config.yaml
num_hidden_layers: 14
hidden_size: 384
n_experts: 128
experts_per_token: 6
d_expert: 64
d_shared_expert: 0
hidden_act: "swiglu"
moe_layers: [0, 1, 2, 3, 4, 5, 6, 7, 8, 9, 10, 11, 12, 13]
router_score: "softmax"
normalize_top_k: false
routed_scale: 1.0
balance_loss: 0.00723
balance_bias: false
router_cosine_scale: 14.0
init_std_router: 0.0397
lr_router: 0.000614
num_attention_heads: 6
num_key_value_heads: 2
head_dim: 64
vocab_size: 16384
norm: "rmsnorm"
norm_place: "pre"
norm_eps: 1e-05
positions: "rope"
rope_theta: 10000.0
rope_fraction: 0.25
qk_norm: true
attn_scale: 0.125
tie_word_embeddings: false
parallel_block: false
init: "normal"
init_std_qkv: 0.0347
init_std_o: 0.0
init_std_up: 0.0347
init_std_down: 0.0
optimizer: "muon"
learning_rate: 0.00166
lr_mult_o: 4.0
beta1: 0.95
lr_head: 0.0112
max_grad_norm: 1.0
warmup_steps: 50
schedule: "wsd"
decay_fraction: 0.648
decay_shape: "linear"
final_lr_fraction: 0.0
batch_tokens: 131072
max_seq_len: 1024
doc_mask: true
train_tokens: 1131000000
max_steps: 8629
dataset: "wikipedia_en"
Below are experts of layer 2 (counted from 0) of a mixture-of-experts language model. Rows are named router (the router's row for the expert), down (a neuron's output weights, with its number) and show model dimensions 0-31. Each number is 500 + 50 x the weight over its row's rms, rounded and kept within 0 to 999. Numbers have three digits each.
Before each expert's rows: "comes before" lists some tokens at least twice as common just after its tokens as in all text. This comes from a sample of Wikipedia text that the model never trained on. Tokens count by the router's weight.

# expert 93
comes before: " | ", "0", " |", "; ", "–", "3"
router:528603565555430593488576546447496489569461488532590505495600463477457525494525597441472576486524
down0:457450507518524520487455561541578482444497468491450560471608530518491534470571528469474501438454
down1:550479492487527451513500461513457500468448531461478553500504506411489513534542585544535584578469
down2:473533500449430486459469498507523501534465462529497458532531505511555518542512587405541511584505
down3:551430514583531480526522592615471576529455546474433491437495572539433506524468513478525488561501
down4:570538458504559434546517524527549499488506494482461481508466555601484492491447477543567566430514
down5:489540471489469504522504609534538480472469499464600547454525501506541484538482491506479506474557
down6:491490387522468455549522501502469534584506437503419481427428438595481487435457596559499584430467
down7:485520549652465505488521518549489504611625442436465436503461404513540508547497498506546469462487
down8:496528417482465504484449552495492446525603494564574536516472470479503506511513476532588461540566
down9:471548473448574577494521453505519517505525510512553497569454453502536474522522531452489487498485
down10:521584410412562482442469483487502423397467490479545417446496523447577566449532513566475490460479
down11:600543503467542550506499456579548522548540525518439601532562516544431452482455455507510487465542
down12:496492384473569472522527532528540484510529561569633501538475531441476570506463574472379524544502

# expert 51
comes before: "1", "2", "6", "3", "|", "| "
router:521548507482511575576538450520482524521567500482497502591488488509490444511467527491456513433481
down0:451550442502631500513490479448559421437519577536583441464493616484552574442608487532474409502479
down1:511553504481428517551506468564471590482540458520440420497359546448550439500559530551478550545451
down2:536509478532465494621473455543595544516592554478610534494567541464529546479483497445480509604547
down3:518512503546486423525481416541477473541539503505496501485524590463455505447576480527486530532558
down4:509479585555491415531554548582556435478476460426515487485508494488554539516490502505487575499481
down5:529481477505462448535434510459518469488496593506547443484532460513555508467491449516566468540621
down6:510507530528507486509479496538488505480542527534552546476513524525399476490499505517476539507542
down7:397500501465490514423458468514612421631542439484485478560515491465542473527527472475493545534516
down8:467447607562545475513486607538498532482530528536507532506487484518435469499482358527561484507580
down9:487515475475613467456364519476478462518489492503525453558499508394500511503491587425473494516577
down10:477531467524526517452364511463526491476493496495528533455453608438539493502489606460454568450554
down11:515608432488486470496521531494448503466488582475554526579597522479475448479421549529523441459438
down12:521451398464489366476480467572495538505452572505521473451493578412526520448470441392482538501389

# expert 106
comes before: "\n\n", " The", " He", " In ", "\n", " In"
router:571461543556559559456565450492534505521499450456477542562507452544472449455489550508544519532530
down0:492672486476536461543478476505539549495471487561591412536545522508471584541556399541509470548488
down1:519527565483485515465533453570452468518535389415500477562461530438544406520531618463491583499486
down2:476580522495391495429451523478521403530452462563530432498511404584535477535488547496554476500596
down3:446458556500521495533501506502554406440491595527503491515452578475431469475542530551509525492525
down4:501584599598501555516506554520509540464477541510469502509497459575545481501488510540467552516497
down5:432495557508415511503415489358524542490593470465502449534497440622534586483527464469549512434511
down6:563566457545505513422467571534426551479600495471430445424489460555453501459482546548561532472586
down7:470500485581527455565505514479544489659506432407541448566494467415545461514543496521410526430479
down8:510498560515546472532490518532514511493488444482498500500469461489514559495471478524478452441519
down9:525531439467513507368470487547483505441540470574487412526499407481502561501492592430517532500543
down10:503525475508519497507489498565556465448374454507500511596478577459511474484609626558403596522566
down11:635513460542563478509429536502454581505443542521422657465495503541456381498428488542471436528490
down12:417498467476505454546483456578567390513512561537526559466486500503495522486476518517498548575556

# expert 54
comes before: "\n\n", " The", " He", " In ", " In", " This"
router:527408534500541485513545501514571504532383461513568500448468537431444585509478450514411554445531
down0:545562419524546528559516496395536506441494508526606509537544556512537510533493366508580505472480
down1:472590475498525535506546484581453530519509476458464480554435574578538508551612559567443531535505
down2:639473595506468537450521512461598530453488472577552435572571480501494459586495524379506553493402
down3:534458521538499458469415513505405506470545519471448551524502554442555451468463485467424484478504
down4:510533534514505525567565553540541527486419600543457488511468447547471447542446464468570573435509
down5:551446490545504440519475509443499509410489488469518451506531542518527488367540400557542507431483
down6:548453471452404470410566556452479543479568508509463435516469529486411455481508508522516483463533
down7:475547453600521459539496465497540509611514449421557466537537399535560376550544568510562467395478
down8:538482553600480615564392543467470492517493541506542487543481526495533510602475454584516480437470
down9:491481409485530514496410512523459537506517575502534462534575396429569541561547524536459530570471
down10:496525518434489470525508544501423480474450473589438591546484544467520566437571479585497585440579
down11:506472430484476565541517481536499549482564543545524519496613524598499520548448471514522431494498
down12:421507479404506473555552431513514488508536573567540514502439542501415475444499523429476492474460

# expert 30
comes before: "\n", " | ", " |", "–", ") | ", "L |"
router:475495511594500532608609523424519403509422552428538548489556490528434554456440413489503446511539
down0:542560504495476417527439426465568506520564498537537452529552527537539412478503524528468581399473
down1:534530445441472450479536509567433510473492389514464495477448555453523497505529540496455487601532
down2:589466495587465500526401482487560515470547478506496598420482489500535479579525519478545502549556
down3:531489555481505469486527562526457549497540496521448424528501541541533517527486458494508462517463
down4:543571449499470476561571433594515484477375515505427497430455504608458480507460495516566556491523
down5:497480482467395454572431536512487503421504461547537495470492475454594547359453558449557478549519
down6:518513469530598510499539507461441559453503397542462393474432422428406554522519530464471424458489
down7:505513519494529461540529510519550553603507478491585481547483460491552459469511577483494489473440
down8:470458538564428484572460517443553456482545596527512460469505466462444518467476495534515454495485
down9:511550528532468487413480415434527544472561477431535507529455503469533487448492522564508521566482
down10:519460529488539479463513496452563431458481470530591519506537510527472538397534515524385423469563
down11:457576498443414523445545481490469523480444506485437452509527538528518443489356499454546434551429
down12:531414422498526509510483584601558495559453522446602500506535560572415464484472525503507548481458

# expert 121
comes before: "\n", "1", "2", "3", "0", "6"
router:546482455543451425517520472480473418537493541509548436535471427481594487553500491512410525528499
down0:533517466624558515501488498485487488467513526454511358470495510574444504496572488561545478491475
down1:554580582425476551485490549533513580512515471443500445435402528527516467505609516516414580523497
down2:563488481441455550567461461519551487545562574487578534543532441507540472549440463421562550533576
down3:477458501509455491546418523456411514439481550537431563578518549475606500507512473553549500541509
down4:558562453621436452513563501520575427524498490448471430572496430635528542492484487428515595475525
down5:479481483507450453541442465500539392418553445470447506495581443558507583492518557469495466505547
down6:489485495467553408450504530404473527501547440509521458474431470472441523421515494503536485491533
down7:467483550540515479493480525556554452557520485483545534562454473460552459545455501526492503539465
down8:545558464599436452511450551539456379462470557510559475463526544481412384515560478570571520515547
down9:527527513495517542441447477446435565526651554508515493622489515454453454494485619477499519511489
down10:470557468569420522516431394533473481565427525518439498444573590433559483482533520518490498473541
down11:517527534503416496579455494540493489528476538553546665553549554524534373525403562482509526432463
down12:503513366459572503484505472483602556473524474596546538503480468495502514441530468536483496584490

# expert 24
comes before: "| ", " | ", "\n", "2", "1", "|"
router:513452479543475467495599476429510532430534443427543589422464407466509498456525586516411504393519
down0:459569502499549503510463494407513528431507562548584452480533489468493498544560452487566490465426
down1:449530500469462510439531449461393484451473429462493473466542481501419449498561587554482533567528
down2:551549521526391506519475524483595498553509521515612542477460505468410540547465429518490539538503
down3:461507571486442517496456550525446498447480598478489512499472525517545481493477466607542500506495
down4:493527526537564473634516512527567499539511461424457495459471525651482511582460567607609533497522
down5:473576445501424500503442514520482515424527519498557570402518537472456521462517554478561427545503
down6:514534492501466495473571494512478603492531436444485346472486501487518485537490553470493505473541
down7:494565479520550508486489534513580594619493509365520487553505411518600406509471625448480592435467
down8:495569566481463529568448567507514477526563575513527529532508559500484478484507497501501502558567
down9:506475477599473450531477479518486493421541545520563422584530439564488514520516588394491526491529
down10:390484435473459496396467480506540453476434492519536515543504592361509476407563477517488518495499
down11:562565483558405497582476472496456565462552567488545528427503500569521438454482417428520536479529
down12:498459457487466521413527466544512515532467426553512457517481496481457514488556569435423470537367

# expert 18
comes before: " | ", " |", "; ", "–", " ", " |  |"
router:579492508490519561470493586452610491535433473466490495470517374521488503531453535593403568473510
down0:514535503504555450514517614504484506472472457565512487585507470476503515604560461532481558440478
down1:507521579484511516503460487463476617408535400484552451574482496552497548538489505538463491512481
down2:467494580501449544541440518595512474535460464450576509553553411481543443499547486464531562566572
down3:539424522564516475460470528489531547479453579418472465506489652410501477575382482487512504486513
down4:457514490515472428551493514468454451489405511473450496534527478482463457550519464548453546472510
down5:466512443550516405553469466504569472462517435466563599507557532514434530487471501501549501435504
down6:493474445431486497503448604450450501503549433547541491468461447555457510556489520520515568400575
down7:487487425651552478507540510468638549566434512483505471575454513465505459491441445551514475407541
down8:507506473506477427494445610519549514485604502525517540561546454508472458503456500500455453531554
down9:425582447525544475430607492473495532501525547493592461513548520471461628505436552338543495461561
down10:466518483530422498433469587397632504486423545524472493528444566398534514395535452455451461426590
down11:553571474590503490417446523626541494504414539519450477533535496516458424476437454512571469465482
down12:470487425412492489512520479498516532539497467519539535522425598440497491490514467539536565574461

# expert 35
comes before: "\n\n", " The", " He", " In ", " In", " This"
router:586497530499520491485390450462381446568470545456468598421495554501569536532545431450419477469518
down0:463564499491569431503502508502541443472456499559553537572514557582525470506616508531517507455450
down1:501531464486453527595481427552496551480511420524452478608455493468479516566529561596436537469485
down2:559534477539392526579546455491589485464511598539561500537535462467517474579509467420493496556578
down3:486467504584474522486381514490449524482465541528440490491516546493432528558446496547503478475440
down4:559516481531431490543524501610548523461512488540408475535472539612490477469446407585564456529480
down5:548428528485462426562385498473500445517435406486482523449502463534569488435545460442472509445546
down6:569494505503490490485562522468428526515499454518460491447517545510518453477461504501459452506472
down7:491518513549509543560511560496508519580552421422605473581482496476547421509512540513467502408535
down8:462560522538527435613495597566577553539610561445487509479467533433499476542486446547488480459554
down9:446587459445415506433488522483487562490627466542559506610491463557447509535446526464400535501479
down10:496543466487510526456474580499458453478517477403486518475469572417555557513503523516463526484587
down11:559525503430529515490457530477486573495392484509476410530542388557530446502461508512552395499495
down12:478530444416484479500554511559561564488550427478565459468508556393566500555463482423374545504469

# expert 57
comes before: "0", "1", "2", "3", "4", "6"
router:490561530531494512464532492467545655484494501500549488535457478438465423452420545426440435499442
down0:502466466475631532569482518435571515478489563473492490534577452555495442584554531533497472477488
down1:441542455396499495412520385526514525495555448536470368480512493487531543521455526522463453505418
down2:561519488572495485545531463524514482523470378537511498570468501496602398595514587492483430549475
down3:479490444417488458498425511532426576488427548412449418579441520465516390441412495472488477456511
down4:504534498533476470508559515547468453520479530449512456528485448553504525488505471504514544413452
down5:480527478537413496564408531472492440484527473481551482482484434500535583490602433441506487510577
down6:490550556468539533370550469500562464523532375568557448519406487530456480445484479510494476373527
down7:421489578572460549593527489507474463590571484530450554509511474499556504504583392462486476441550
down8:547517500494472545549408599544557555408471510460488550468449449421511534431483466507487484488508
down9:513572452443505511495499546520509488552533480502508462510501550429525599530517521480450597484552
down10:434461485524448537489476535495538418498442517461558511528540564456542502406525621574474542449508
down11:482521568483465471465434462480514390455469533562514419453629482471586422553425452573534439544449
down12:553450448451572399556504371505538486517515507502581470550529556510515503462520456490552584600496

# expert 113
comes before: "| ", "-", "|", "- ", "- S", "- M"
router:499440458574592488512515414602544527502507516348439491537479486503433487479525527404443469436545
down0:473502482490527511561512586577506430446447547497540476533541463434587446455544483542460508470472
down1:526547625420531432445527392513484585558476501450515468502504488458522510592494467505492569578465
down2:540537442495504562575486542467561493417473439448558493520556548503594504563473564487499547488489
down3:484412499480491463497477564420456415556507593511479477437469513442516492572438471523478546498497
down4:522511501482546447560614563537538507465497530398482459477416452579497480502480466596583514502477
down5:518594470541405506551424541463572504464491448488573513559441345468490459402452515510519429471570
down6:539432511481455488404594475478513484506522502450507496581466493502372411478485478532493509485498
down7:531525552573551449464451522571558492637616597427482588557470497432535483553502512504437541422522
down8:485518494594408495509483525527489478467509549527458522570534493528503533565537500534475448492520
down9:475461545459506498443494481407526532467534537538554455499477418487482520507472511470465590544464
down10:500478473495461461455514497494491380417411509493509521474509629415603489390570542448395556450555
down11:647514504472424515485484453485523582476445478434517503456537505537471377480459480503573480451518
down12:550418554408520466544519474572523538498497514545503539543453458488492476450480551380485471460458